From a checkpoint of a small mixture-of-experts model trained on Wikipedia.
Size: vocabulary 17024, 67.8M parameters.
Below are experts of layer 8 (counted from 0) of a mixture-of-experts language model. Rows are named router (the router's row for the expert), up (a neuron's input weights, with its number) and show model dimensions 0-223. Each number is 500 + 50 x the weight over its row's rms, rounded and kept within 0 to 999. Numbers have three digits each.
After each expert's rows: a language model's description of what the expert responds to. This comes from a sample of Wikipedia text that the model never trained on.

# expert 62
router:516444452558575464499500482476468585619574499497570469510453565502524460447491520543441513448396527571569542476470459511502499571495359506439425446562506538548553473468512547468519489509452495520543572527485468507417646551486548522498495486516409514453408470481522522532605439575529472521478498525461467498489532426513481566488514425528408517540536545489535460519497524472590537569547406557510536562513459494433530434466590474522471460523406452496625494500522436490480499447478505523424503423417509531514539569459463585491490495559528469538473548568476505606440544547570411495521456462513530536529544533311474495520431426440606532465460519435435437485492525405513523504533
up0:492512493511546504531535557422543452591476527416464509568463529518528469468447569541476626580519533547496489485532479559488502513509405475523446557576572495483503487503441517424519500578496506451473475453552485540483517446482578525432425482575547480508451528517463519476511405513470504493457431573456533417592524409480525454461457512526528505502615541606578556428463446566590425505485408423646519502517602510534539515468506485475621495536460398485482410476424562532513485484495490512453438478460512520505478435579545545530442555466625520561412533557490605453483517459480535437399472524504542492486472537467464514569593481506500519459454532407415486430467532486574538596495
up1:412459488489563455580536505475528458499492465431480577564504436449519472481516509467530427454501605496444507585558501509536543444528508447527591465522472491437494584550459506562550587594564480536450620518461441522460520489537525559451514506526569456485561436445528444493539501485449482432527472439416445538443537475559511509538528478550437485555531493472575548470465536500546497426538475515521573504553449488449535469541473605506466492517440497582497454444615515417421503508565515587566460437562454392500607473507442561437546418453477464442541534499530593563548415559499396427469498516444503432488542557412413400453431565476448564539568478474455490437479494433509485558572
up2:574423510510458558495488518473470515567519477459549524439492484475443440518480531456526527462589510522478513521425557481578487463441455512527458540548534486460519435429590443562496408464462452380504462468500545542382474501471564535479504394434512483425463465515460439516582551515429468520472532576455448476455538469492497590615497451528377529626533573414539412519437596472507508511453473577490442590570495486530501506524506464593407582572520470503476500509436552556392425509454553477457465532459599488424430529564526471510478518529533518479533439478501554522575516578531567619406518562581477457499516475499527468535460533503532498570556511469419532506444533566548546558542
up3:532575498487546539507490384480580520424548506535494520475468536459400468482408577522526466507433487596450555510473458515512457468522453469514483502465576545487486464489491554401503487541448470367387544566427485419404456462416571416430450540462554452425522573479575502553505501432478525527444502522519451469598469503469352493380570515579453581539459533510491472560510440444355553507468431468591562431469470442497538488528503492529414476556445452526469514431454479531472505482435517429487532565549611483411480429432574540470455443599517510512555495518495454471495474497553486558559497522530495443539538473488448506529570450467514541466408455502507537493521544476526507523463
up4:352422468500550455466444530508456503511556460478504412611402509474489575462497545560533361388485386564498551603481521491511500476574511485444471393524567495485603463397544548524520489531545466518556549500481536426480548546603514510532515490504521505508422484482569505475591490528500489581530533516484493495367505485507559539436555558566492518488524557435550580516496444511583413520543441499427475478540489561473446399479512523450488432573523389514509484533463451502535544432513497521479487500410488425422559513509434534611555571482529522470440446534465554505497492480499476501473490474527508492487532538462518567454457450470513488500518495354488485531498495330496486480556
up5:575495554377518463575435471489513473503516445500442538498440475468494510435412546454494466404535479576425468504465477500546562529599473540536531614462550517567650504544493556443521514450477466447511515554458513535388483492479443482521486492496476527491535451396511446538643541521467423477500469518452437570502474516443459584595398408518508503596508532570565456479520565462599551456458517545519519492499501451448524448539520534536563536527448416515528521477470412431479540548579619526469518536482558514609484524512434576479557558547493462564472507408474496510527449394484432482516476565481495506494445404527461501497436472469579507496474540518476548496455470455442567409590
What it handles: American names and places. Common American first names, US states and cities, and parts of US institution names: York, John, Carolina, Texas, William, Bloomberg.

# expert 37
router:538391513497514501527494512482598555564588577493527520529452439590520486424560489486543483367465529562572485429474495511583516521635505518568474460559485519525573431455415525502566438413457551428487553521471470465498529573456528450547480502475472516559487404539459457477549511564532478478407475533510506492553600422529478469512519418587441509510570513501508532516525469477541496580547509406464551532490512504452510452482470493566481489554477513483583549522385459456473513486458455511434522486457521446488607564447383527537542528502487468538531445565429507562574472622485456540458438515465479534376440544593506499486456483487492583520398535570428510511560429476557551395471
up0:499460518481451387510487507487572433545601581526494480572529509527496457559513474528500538486482503541492499419525566505510472460538547536504530477490396506536465421506464479500481474381483488437542497596458326470489580501458568436558519509417445523600461505630541655497522530506546543485403553525443431546477533638527485562482471462532517519480560512470534492580565474521593465480482487505458488582484437436523518580510551479589478527533439417474490558485384545587517509504455507473497543512482519474550590474476516483509559419501483534399594584499597451496440522551469494524478542393482423567409523470481554469500405491486482484523492525525426546559488505521497542497538
up1:565542545516571382476468478500482552515433511495509473482513462544428478536426458517514434477492457522521499355510548567403405555533473456531553484419554529473570511465524439459515509511505566470429463465449554414527496525562465446528487510485608517447530453535529433466429483478585455446406500513481529569465511517533528420479543585477434514461539460586462457524569475463520456448490513539495498531556507528447539629453528593564424517390451467506512552567405494405558504454404501563558436550474551509442452486453569439602404521513477505591448584550475468514443503556478471500499411574485479414571535594460582458465494521517499544456495485485482424476559551478448509530588
up2:455491554468502486481531549543632542468554553440486507492490567524455528419500468416619478521409549621527486477540442473513519468489578459503561477464536470545437515491465546541447476495456618427529572480553446494600564515508605507575489555488403496460494446516511532501619484467596577447488488513477475460470526540554479505573514425377464470420500528413469537473462587569440479372494487503397536498501461498467465459505516516477364474553527488581543500499521462458564470463534497480505547518507480419611496473470370439438547461470455476501521473576497523528546535473426539465558504550485482472394466516572543399581455469520419487508520466503421510531536519534559553466527
up3:517392570645548553483517432456514501524490574438483551389486476615450488457493542512534485471492466509413566520499431477453441496524517541484437489489558595457605482439582544506588483557485534465534483483377596413543472441521543446483539485502540501544561504569449569534493448553529500466514523425460551495516534520543530515561520434524513514570476515483462575486462400529580440533411353446511453512459511607444406573513456521508540549531529529487488443522485452534513438399489525477504468566435460464482460554471427403470423580508548477452464545512544483454603473481476527501564497533457479499516511572538527553454470498574488508530336475514478487546453474506598461493477
up4:467425561520468547474394421574509492611503538434487543531459549543413478599453530509422509501505549452482516486550561494526547506530499399598484491456520547541454614524532421486485588456383441471477498521429436491501501485479529498513567577561500423546551533501508516553534567480490424446484510445492547507569594413511474451451539346524493498542512526511515451558502411402554454589518454546468513490510542451497500425577433436526401516578458493538512594434504516546519532597551501498480424472491483442434531510436428451424534472570483495561573456552509577508485499485528545572461460438596545485624477477480524487460471528546522480505504517513413451455490532426474434558563
up5:561501533508432504591492458519505512451544433493486598497494562585525574440504547440506509545483475511549516503433547537545511462528434500481496530482485456550455545423504450564523550473524528509480446503501465506463488489441535486605527600524421542430534484490425480453442471454537419451494431518498520539463598439548518462553471666513412504470551537457450444465537474569469488578389529473545510419488502548582557496547491568430583527429583503586498486447600489508563438458524479489494445523505582495444584572525455447495548475528425377426524436496518489528531575493464508487502426468541458525428504451482487450621359554487511564501432475497505487611562513479580567427567
What it handles: Surname pieces. Middle and end pieces of personal surnames after a first name, such as McGinly, Lundin, Suarez, Brown, Jr, often in tables.

# expert 60
router:477526439469476469594494512480572597583539473524489517502528525494554535502466447485475499409507546519499483537352459494526506465549474562479425495580476485588471578509566475496504389435458597478347541451492421551494467488523511465487460486544533456522526480538437549490470424452584485455527499492501519581554463551512503527559560398598438550491468438489457455499470466523456562513427502491551589530557517449463629432431491628575486476549489532515568519540435492606481603550518482494483525544488564533502465595476476527598541631499486454450556569555475452631538456550498567518551513543477518487451454493523544488566457509464518452563468566527479418510497544505529519439423
up0:445409420513474533556437381433507439555504566475535543523478504518659538484418499479461517581471523537482471537601481400484541555569573544530571503537434447492463560548586539534536549488499509514494447503444463551598450450425598488543499459494524476441507476457391548509475545471577566511596552416567465562477439447419455537554563563512442425538533510587463457485507483546549494570589466534475532571544490447564565442512459541475570571482442491496436468546490459415514531551504513561507524595509536446471494516491508485444474602517474510521497520515450586429456530455522410434537482512539474523475477493558509410544527468531486536639468515407560517468551552496444440499492
up1:502494417465472543525578459526511535413556388459496468543478528592525452477535479461526491443431567469471485569547468586417518498591479580371492514473467538545525487539482466452490599407478533500468434530443514498524575565508546537407525578633445507469569433574514368524444571534548433484510482589458489533512532466473490561512415445512531606479451446461576487572519419508500518467477467444466516527540488467501554453387469485533551470440489553527582442546545529536489507538530531496456433402447457583434526454497425508487538460458466456480572483543452531595474560471517497469537432524518396518509538486354513533517484504440564516402492481527534538539473507513506529435411
up2:483602477532525497561544510506559498489449528460394547501513513386507452546477504489434523435428479540534512452465494504552478554566451502468480554493513446507594497499469487591435446475482653579508545446569417465406382554518554456494502553557511495450501576440490487506562456561519588500547527440532492602455531484462477462564475463554428519504553532565544479461474488630516475430417523406495532504466535517520458542449516555495452505538543514517503411476537538513429483528539456467469564506522494505489418589497479531482537596540524494483517453560586452545490526534436518537531486437549562607549386480480521630531471541639502481454508557587472557486431607484468572434528
up3:446428424499511514549441608497484527537503373461487482524549517459501455550499473532516557480374519432560472524575469493534565607524591478501454622532486515522444460477452559469490535365463504487489485545461593493469476500449477575456594583561616502513531500464486487630422485617546519494515481494575564544554497493491480489483521533449478517466567528481545483412485440516586495537388464588514518518462401350441535515554461537548489545518474502498522451452513572510453513545552478453547507504542609465509509513602411522526453527475537493543454536555521523524571428527499521503513455566402397553465513475570489530481595529494501534431540502468449436503529548469540476431535
up4:560482630521578468561422528543485530545485531504583553552549564448426505505442474545478521446572554480498525456457469438594499501386475500533489579509601491577455533480442431537440486470557496502492526472539496405382465519468568447451479461523442595481503545511430541556496453482570434415490459469501460571510427483507584505521425508523469431569449483464475536572442428496475568489543548547461590470463508487452459553448512564415525493611477469539524581469486520520541530431480486472442509499529569446537397552391449493560553536453508593414544546531555484531504485523537543560482526498443534524416407487548501534468415547500464508508399516526398559489457431498493472510372
up5:505533407489592529469471444403420535432489496602538413548516540519540533493505458544618467504482519563472573564506490389526454576436507466505452504529517487519456532498584405548469457527586554542506489491469552572461471497529493501580456607552513517582475518510475506535500492374439450441545522449507584467541504551451449470526549570549409595565495500502549495578410532521567546467448425598519469463484558509534508493502474436497452514476470537541526487503442578473556508493536567404560402532533442616429540513457511411528499551427529570494568502510557509481553532576485572518526438425497517408431515509550463481385490532527531508565494507578450544385520528578496512523508
What it handles: South Asian/Arabic name pieces. Word pieces inside Arabic, Persian, Indian and similar names, such as ak in al-Dahhak, ar in Ja'far, Shah, Khan, Singh.

# expert 49
router:451458467569491520537426459365566527509523519460559480506479522569483609456451477534442429461532428475467582526460366567491502568522447487507480492569581514480510536574551519508511508469440529490501522484474439402516536489564572547541412512556551461496513510404520539550503442487537525454473485485493557479492489556492499448525472451532484460573541531531502549568490417466562517572479471509591459573662450477455545416462481484536507531500405505481583500472475465542531532452526512577435549379524502572527560555467419460512448563481531498565439534490525534498530579580564459525446494591543468520464461580548518539460509455462457588626470480579478363577546559464514463461413
up1:524406520507525482509487421436486480450406484533564485429430494488522519387449474482482493420487485456538493554493540480497503523489480541514348539601488537587499477536558547550446437578507442569532447530549492433501437579419521421535448487462636460558481573546511514503405477538473479450479512462478507546451545568523477526479632432482525549463509510375457518495537456557503489476586543537476464498432564456480502545492483524528510523458479586486476561626485523578511568549448489544531477447424568438544519554514518541523434511510526512460574478501472523521513544548415429622462620458540484589457520536584546469448496458572555489569444471522439432465525474435494599493411
up2:428458448506510482500522413528448523524480542511556447503574448587519526409542481540502554498473490465457538471458481508542471591579519500678443563506621488467479524527490457599422460397543535554508524516491523500490518483518547506564618509549450557476527539535470428537438410510571546489560526585538485464479471408496536434533480462483614547470454521537569502606490495548520567433522489536511530429539556491565528372546528482531417553400492514439515611467508517451425515538513476512431487479491584558517489508528495504572450485504431574564542592485530522569505561492532543527514528553527581492451451524495547504500379489493626511433505464504569531527433554433540460440571
up3:484476606466594518464570540470415543558414468519443498471533513602518534490531499560438475520423516478549478540450534510477566557446453579458531461570472511493451532578535518495619464539502490515544550559493422435423542474472441473437443455490527504428620547478441474542573451487439427486461455477572529530466560564432471493468479492502406425538471473532508486520504513475590596567384517532465487474580563466457587503418465540591489510602488552566535518498478495509374470503547521540486544452528528462487645491592544430482561520546467500544516517511428571442512496448578529488515587532457512567591498454531561461472582507470515487550509413449488494481486525468519489553366
up4:500604507510517482499555555528538509443422454479489499559452452522450466563585492509589518405619508516584530431463600448559546452415491548409475480604517520574546526611526428445612477518611483543470486484352531528473444471475555475506467552479556521444449509529521440511525533494525472455504491397503432550476528534491476426493564510575557473459455589448533482532498563542552457472482494585542468476571501575450418575485459498600504438491485436537429502483622474514496504556495520485527547528508553465521497475568437564543462573413413446498511464496574519556545520421477467537527489537437480482552522616447518442513471503469481442527462496552478463488426493525503401505391
up5:519469551671532547499452518476500521457461486453412476468470438544592549474519590604451574508544420454446459487462394599511413468499596458415439563533518589536510513449466481532533489557414484538496461458439480444458519525507569588495481624477496468524504426555444528518508564549553544442515460578503502476538549505502473565468454563591511586560490491531488421505597404389429447505489561495474575525521485506479463520471507470508510593579413595528540413537434514503498503557463536430458519545460428503531592472468497512480483501449452570465517452571456486542449459456589432447494458531510497416473402508487486595456487506437445507484547478515531534513486536524517531418518
up6:553496498523507515413450578481507541495504494465491550479478477467516453481529491476532483486447506448457461447535411579502525507524540518521506480539500433407508479487520376463562487482509505549433490546501520567614553584467440428428563454510502575541594431404470537441534424421538580464506527467614437528482570471615456422510547435403479470517577480495471516463468541551479534483550439498568554471503526460571583440531460504546524469525500424440484498527596482523468529498439388623573558433491463627487497574572410472571478515583541579527579513494482459457515463444524446557469557534562515602600542495503437463494501534518552488501497388549478443475437547457478505570475
What it handles: Coordinating conjunctions. Coordinating words in running prose, mainly and, or and commas in lists, plus including, while, but, and articles like a.

# expert 23
router:517354442444596444495602542516463487571550517470550470461473457497515585439479499436466518458437546470527522429527453639509529554524528576508453520544465567565519429446418517441565464510412560462479478458451457402505504513444572509558495515490493465420381399512557530528563479540508517435477570478593474432527557507486459478500544448525355558512585469587511529479486484561550514571518552478536555520557511442431513455529560565550482456523361440536547569494468511459490503488450489502466504479487485571476558512406506579498441542499471483505512446469455440606457500528553552578468511411479501515454473544455478513490499480468573478584378564539496439482556514506487548436562
up0:448478483538486535442573457492426603456509463372574471532502497651473520390502484536438504471521580474557475540528484419445445533470467524505442465504427461514441424492508520438567600460423438522501470468451518455493451465427562451533520457453428472459489457504493468572488444529470480510472517526490466510540487469524498528485448476490569654440560493631558479445433434460494506464506528446419444473583490565399550496410573440468555455531350467438461503557489533567540516560512506514492508487529588523579494542500516579523504484475538464481475543418521417507537549467561582567522552408583473557532491491432486476496546454499500485392463423463448476505578559518463445456511
up1:465510555501504463452506459478497406458531543467602551426524459466519505530475546524527522466498502369508515487564505517562529526494607530416582497553412486532461440513429466551535421508381545430576604483594487402411471500585578493515463535524469454455423555527478507526507480418591543426490554565514594490514537502494485483566490432507474480512517394535460487521533456542450541502570402553557439458599594479487449550500383534417472569542488526440554548443476490501468539448486591437536493489603490491514532523416555524488448594502470472439594471482503482527493457517510532494406559529461535568471503453435400432501438492505465398501464531461414493504491532502454466562468
up2:466482385447624596451530517534588528441419507428506455516479429502487595466463523512519504440445512473601527565470467452530434529525601500454511478501503516584469498499440493489494546524425495438520530525630439567453476456572473444514466494468511462556464505540518591490508548516476606569481494393445544457500446490561549433514571548480464500482445490566457519497560378544493450624554503545540469465482484475498551549505502647518498445505491469475452500507559450450591593562404435493527498481507533569420588573463463558440523540511454438423553469482570448573524492546473531460490486441560472482459435511576522583483494465479403528482457463515466471453535444516530558394466
up3:594532474518509589414510478443475550593550482498502463499426484472482516485509479455430538385585531547414536389540525490449493486471507517429560510447454525483432500475503520406484456490497526435483502555413486544470540493543566599505438516510525553410507534552493453454490424552550560481538456476442410527481544591466433552446457398424428455628553475556552442453484506575459504517472579538556493545530416485466483452536496608519483499514477458637548565500457566423481528485516459512461550589439563399499590444541501460480460571508453412441482458431407448502458489595585450531513473487516421535473549498437506510559512448486536451532526500563504396475471473461481486448524
up4:451419475497592591502502514553437493536458405445488523472452502548544518584541480506439518488447417547561522457436400587434442576531493439540485463572568511516513452419404445447439463460470441430566438569566546436448500445599425498551521515542487586447490444521485435481514465565459477517502508474571520528500557495589450482452491420482542504476606490511539511545523561563519451455558564574514515470446523544471456490474503556493417483509428484484431461531420503423414521481535576434514472555470479410444519419556448457519609561484484503558479577502507494509416492539493524440439501525541563486479459532405468509559367423572565460552525579474516440454417504566533493531532
up5:429461514405623411451457489587469532528511510462503467581453490606523482478548504469550506476570491544480561441480478603551492436458469456457508487528417560474505499519551506458413524551459471493388539515480479486443454445520482466481439476552456531467407446493535534563468465538476364547441427468471495473442469515469471518505555422515594503417537495454529455565437513503480483541500525486422546542512509397573487517444532426528480416499378484484459418581438527517633524588515514491550505548520524590430473561481518458502505517515456538594481486491515528528513512515541543465538462397517480544440530485525578588474501435529414536420397517577469405417491558377528515542547
What it handles: Name-final words. Last word of multiword proper names of countries, institutions, places and styles, such as States, Revival, County, Street, Cathedral.

# expert 43
router:490447501483468495568478462413570527451642556472523437478542535513588539476522458495535361479500481572510525540464437618479470564483579497513510437587490490631498548506444508477551495406459646526412480509541538564488543532441554572537460599559494457485573553460510568545545429476459480422449528477490467447436464420491536505544497507482454573439517458559478533520506459575463590513489543524549448554534517484511500483473445548544444542501442505374494521477519526548492519540456481557511539459456544522421494587503470617507390559490501391559455467580480528591511501514550393573431483495454504425463574544403507476487502500494543459521482510457461452480553565472541536470449
up1:446570444538474474499474516506519541543491450484483518420494434535538397479497457468478415527487577557544553483460438495605446459406402550490500496445484565524512477412575510465527437553431470545503506514456498534543472558489519549460569453498457506430493567477583488486525448634475534553486547501472484474459518566461523524473508453547495432513468446544561660548590481480419557455492514430600487432515551442559560540556467391494517458437546422477492485453583468569541562539505517485473493420446574540451419496455553532516557545465471541480480466565548465651572596486580552572525520487483521510532490494420404578498457439525468540588470543523482565494550411556530501482567
up2:483504431547398474441567532538550472457454475455581456499522537479515531499407488459503472474409547472492534484525457587364568493441438489517554470557562604550507518530430490470535512462502437519456473418519501502512560496459442392470495511424558548470504506520491600474560465488542516609422435467503493443471609513439505454481576505486474551480513482455465527459640442438462451455555450552456532577502527492483565447417519541462488524575428447498589466512533393524467532470520505520563485404507526440457440482559539470516479609506568553552502509568388452496519538575523442501559555533578502530501467458546529488408403505532582515537436464470534639494541525486459524514400
up3:453479548455440512572473486470490488535522454481573432423500458530558463526395520580576450542425546471549509436502547507536543502507407478515416460499456488630522519505414400497475460513537485540494452426473533509501478504568617520440449505448439516475485462447520477542563470561489478565496509566522492493476561518549484478543441476508381543593409492569462442394461510480544550382497466480535634439445572470430495440614511564578488437563542436429480449527538545562499589524533450581524585474529443512495456569504538403469501603457478509507476601563501474545544482524470506502486493479508521490543476465529484442517630455446527433547432498564515577548519502572558460543475
up4:466490510576527444511553463444495492481475608497476438457451525435470577553529404486474395512508564517515475472475500507517417447541569527522457448474552560525495483485485566501578487550471603599503506506446552582501509482532535586499486602446575484419561484418478562632527436430463482467526449455411443514510537481367569564469474476524477441535504432574380477614562498496528549494545447473525489498510444572477570496497493572505485502501495484466418400452516550623556514482560478448497523447441526508537480454431509437518472523437587464510570539511432489616525408499597545563469525538536502506484433386458476488549574411523485481508469491492502555504534568557541528567504
up5:498428462471547469536520409464576533469530603544539436555454581535448558483564470526495531447567534507550458474431494535546540523479516477602496508486466532548506487432441536465508516547437540504541447498427468438462600627409485503501502534472461454418514547446465495519482496495495494382392479514525451554487418537439467424534467534465527466475494447415547504530550519572457454437512539527515513426665516570502535394480531499487515548580512543466480491495477527518437444569504414500567542469545606507499495582488401561483439511462460526417476559538523423537451446510558418400526469451419524537522378549586457468459421491632534456455474497491482430495493502468511556471436
up6:490496500529466479515531523493409542470481502480581493472420365530585450484538585489545541440462444517525483458538577462499482576528484397437457355518407475494517446436448502443543438528504523442452422487539465473525463419488469473582464459530474477445549522448497518429572491450493492421572591515528468477523586611518510511531514508472466473556498462578510563534565496592427590524543522471540478569569487533506510579463545430523545559523621429602542519522547487490485619518553518495469560468537502492492564443474512540530537506530526527428515581558413538532476496479496452463672520504478409451425569523450536508506566564553495518502468521512538548508494466531479445515659
What it handles: Section and list starters. Wiki section heading marks (==, ===), list dashes and table pipes at the start of a line, plus Coordinates and Website fields.

# expert 26
router:516492493430498454497497540429521572557467360486536426477530529616526518436485487550556530426466596541556588486463481583588514517551400490529416470514552567598543415527539485441534527563413456436434513471537489534472573554456493549565472480526543435530514546494472510505589537522565428478513495463551413486582484427506436557469557430565436538521586634517476564558540592487550513508539405498542464513525462435531477391504423517523483543515470477498534486416535425536515539501542444519457521499512537495436438577457462558488475523562433478496455476483487492523470529567441480485527435442472475515528470585530510471541436551500573575642503552473405469539620487478493515510537
up0:456486604463441430474486469520487391508454497520446451558472543589426421415512540528571537516496447530524587535483548483492464552464555524528456476434392500603473455512533474467498509461491584472444586408405529461538450523495575487527518471557511455450503441479479529438573577498481514495550459502409409499525573502410478565489507602422509513499418467466595474508594474440443479473421476497491444486511599461472513424490424530441628519520471500567474548529515491485452416442538517504523500420464516538508460515509431593549496550512493447413464489494528488548526545502535613495460464485491576643364505506504464539496496485528531566546545501586571489552436449468513423459562
up1:521531456461582501471506487466523506512419489410566487482521440577538545467535455442449481510483505465555518582438614545503486459599504515545478577466579561501555474570550421465579388515551467479490591489445367530558480476493600519487467416561482489452529532577460508512549459501401489542529475467518495475528472445478548474513490529442418484613527451558495471523496585428459494476528414502463530531484499509495495480497391536499550549506519529527569416516534584463557554445524482464443494470401558495463481514548415521528491575471487421454434593377482440551518520460483531478484445404575499458410527571607572568440469492404493469402472468572533446420528477523543557519539
up2:495524430454490612583476505476468569530534421563386405468431544499453446569479659516491492538401573502497528464495401493450585414479564504506491446437559447530455579522540400516463584567510465407445517527485424481468566516439481467432497509584488486458584488465425514551517547458519474509551555471455433544510552580411480518472524469560496504507534504503489500415564488456494524552533405531432531533592550479501470474583626548486396434539437557439525508499524463578515520463562460513536470434544545523431597455493561460515534510536497424489527438450490500514480438438587474472525497500475441467478528449556543531472449517531498518429484543476479603443558541504552519591532
up3:541512427510510465422471539598463499580490460535599445494582525573446571552559363486529445542547568459524466375531559481557477439508580516502448570491459491559530567479531470487554521462470427556451456464504465628466429551500531555511410468521561502486514505481507513473474551502496493442518494541455484488381456470455543406512536533454489497515499531527467551450562520446542513498476618462498460561552546492546527482537511476523578550493538586574547497437441388351517497420523634475575446490449525533539451509562434496498478560498504393429447540460503491529482553422471560469490566499511458523586524523611499497517533596456547554448465500554467462446512473482395493474527
up4:573412485509442474452506507490468497503481489547508546487448443498456554626506427517536510509488424546482476458581591485440538528493508494594486573540590481525555570544532555575492452588488473482409482512509589491478436551511506587565600513383556446554557550474552547444478477497436444384438484534463492482530481512490440543490537501525446445469515484507458495502510415583553552551416520443457491478536482430435505458528472630543571447466512496470469577425606475521399514578499516411354537469518501462553487696400489578476529554512557511548509483496523504429547550523445541529514522500481468543553517479543514523464471521519473515557488519509556572419480493478494439556438
up5:531541517455502396450509577512579461576530580400432473542451464481549412364510472454531459491486448461464556518504482460546504509564569470541554549484481534554542549490496518484587462473454493551484476462485508609525455454441456501510502519517510395445468490503548537617573434424546379484508439487516506508574450442453523553566452534478438618441433642450497546488449528570537586480585518502469534591566494486377570532492566506467574561543482472487562468514512479473495523531597495529470518534519468619510528557590422550484443484518475578521539463579427626479496445487490482425460489517489514532503431476502500498517428480446507537543541434490399468492507556523475445496543
What it handles: Past-tense action verbs. Main verbs right after a subject in biographical and historical narrative, mostly past tense: landed, attended, awarded, played, won, received.

# expert 0
router:440432429481496476474468513518616523515512464551544485513518575502509543498494388537517534359397512545531459533480520528603447473480449595436445533535503463512607468405479594561472400520420489443442464459460456500580551555614498510522503549491503471552604486462389544516537470524572429405502428466556565514587484491547457504451523469510495461466520438521534491543526471511485557476559441548574530459472463487412480444397476588550532523555533471516558573547601526576485531478493545489453537466521482491502485581502483495589462630445596450533450481509516519602561477564486568410481451515471486525477448556478478446535461529505530511562480596528441437458519539509565497460469
up0:409462488514581468483578505497581564466531420431543535616505571601482518410467552416552479386587527470496534492572484420523403449489589551457534451485532513487478521496542463481479408527544543446434492533478608497548543497475434536498451544458536492568602496521535462513501580522510495530483411471494472446520534507570577545467604495419571534507411469489502521549510522429533544527574506503549507491441445469465509464512444552506550510439506434447473516465498411476515474513581475534515549514473538563419574508551439502438465588402412525531480554515441530623477432561462519375499562493445459485594529520473514488471544493595459489566489572398521513507517458478399446495499
up1:552400542474486456526568583492500461442493558472591432473457430497451619486415476496478470506512500546510437494478499583481513461536503493458556379457453618430524525491522455513515476424487553453453388496474569573532451504380543457497569489485522456569553457562513514562528526532495513612567534462526447585533556540441462533475574474440480454399536473521539489434471463507433486557498490459376545513384485500511576478537411545589532530525514628482519447554504553525520444562457564487452486426502476489448508455546511535445486567547590448481445473583556574534484519495511479486439521403488465538567537487527512508461532522431495546472500484595410406566491536540467484548594
up2:541448507412567480492514456543616355451521475468518590531524515430521524491561454484486398469536429474444537521551448476469445546486543486510549505547543579545533459511477548460426516510436452475511584542562487450532537566490519501529572492442471485487491629597502446574566524514469483522508442555526554391472538500475462435418471451492559495407416481487533459457609498519541439464551515509577529535499362485524579585522475499537570469557538503467520537424483457504456495503478458527486522513492400567491525456490540440509419485513521490479445436505439490527571476590413428548452469431522557612513446457445492519511566424526445457473449607481418428508601477497438527605493
up3:404507431456502528547514489516481463593438540572596425403489425509424496529436537494461499444401468610523520479449488478561555468525533580496543456445525495566530461567482573538420573485484460418401503465506500557466460519546468550481515398533418520469482514467421505452491524473488442531456548509518502565416541480526552448518566471460506512475563434528505631492451557421376530501505448424595419547485468461546458482515480547499496547379518478433514544545529411455516449534416566504475556505444606509548638513424515457496443497447425436590429496583483518581512426571511479495476476474554453443587479479554492443525467572533505540532535518468520489527500521471545496535453
up4:463469481526459443519520572430528467515505511560509542575502508533442566524501492450453445515552501533431541505627392557526424482465483477617495432455477401472562542415441401541516604443579496521529511526528461556556527463471486506467579497500492555462473447542496485472579524485546518442456598531480527434480512499518543439550519496540480466443565495567475618539437491459528461536424488634456475453537439504508536481433400554616470504479524481508445497475477544572542483473423556508562435493542534416461489488390520576489448472386482452463487541502428426454416471593460443535582540575424441334511561552473507555491530502527537478497517532489506527476454418499469471488527
up5:470412398518561549537465479541475428497510461574453448506422484532502529518464525477521477526529582502501469403520525450532511569504468505473451501576501417471413504445533556550438577531534595503457517492532511510467522559497426468544438495524487562510515441547476401502474562452444422455541555502573559487514559593389436442441511518507495467420567518454600531538463511595482515494583542479388550517479518556429431437431509491547539462561452437441554472488618573488544465364546526483453508503535548472477502493518417511540531533412464394558518559434558536485609473521417477556498483551556517473386450539436530473476486381512504540554496537521530514556521488558522516374520
What it handles: Romance/Slavic name fragments. Word pieces inside Spanish, Portuguese, Latin American and Slavic names and places, such as ó in Capó, ru in Veracruz, ović.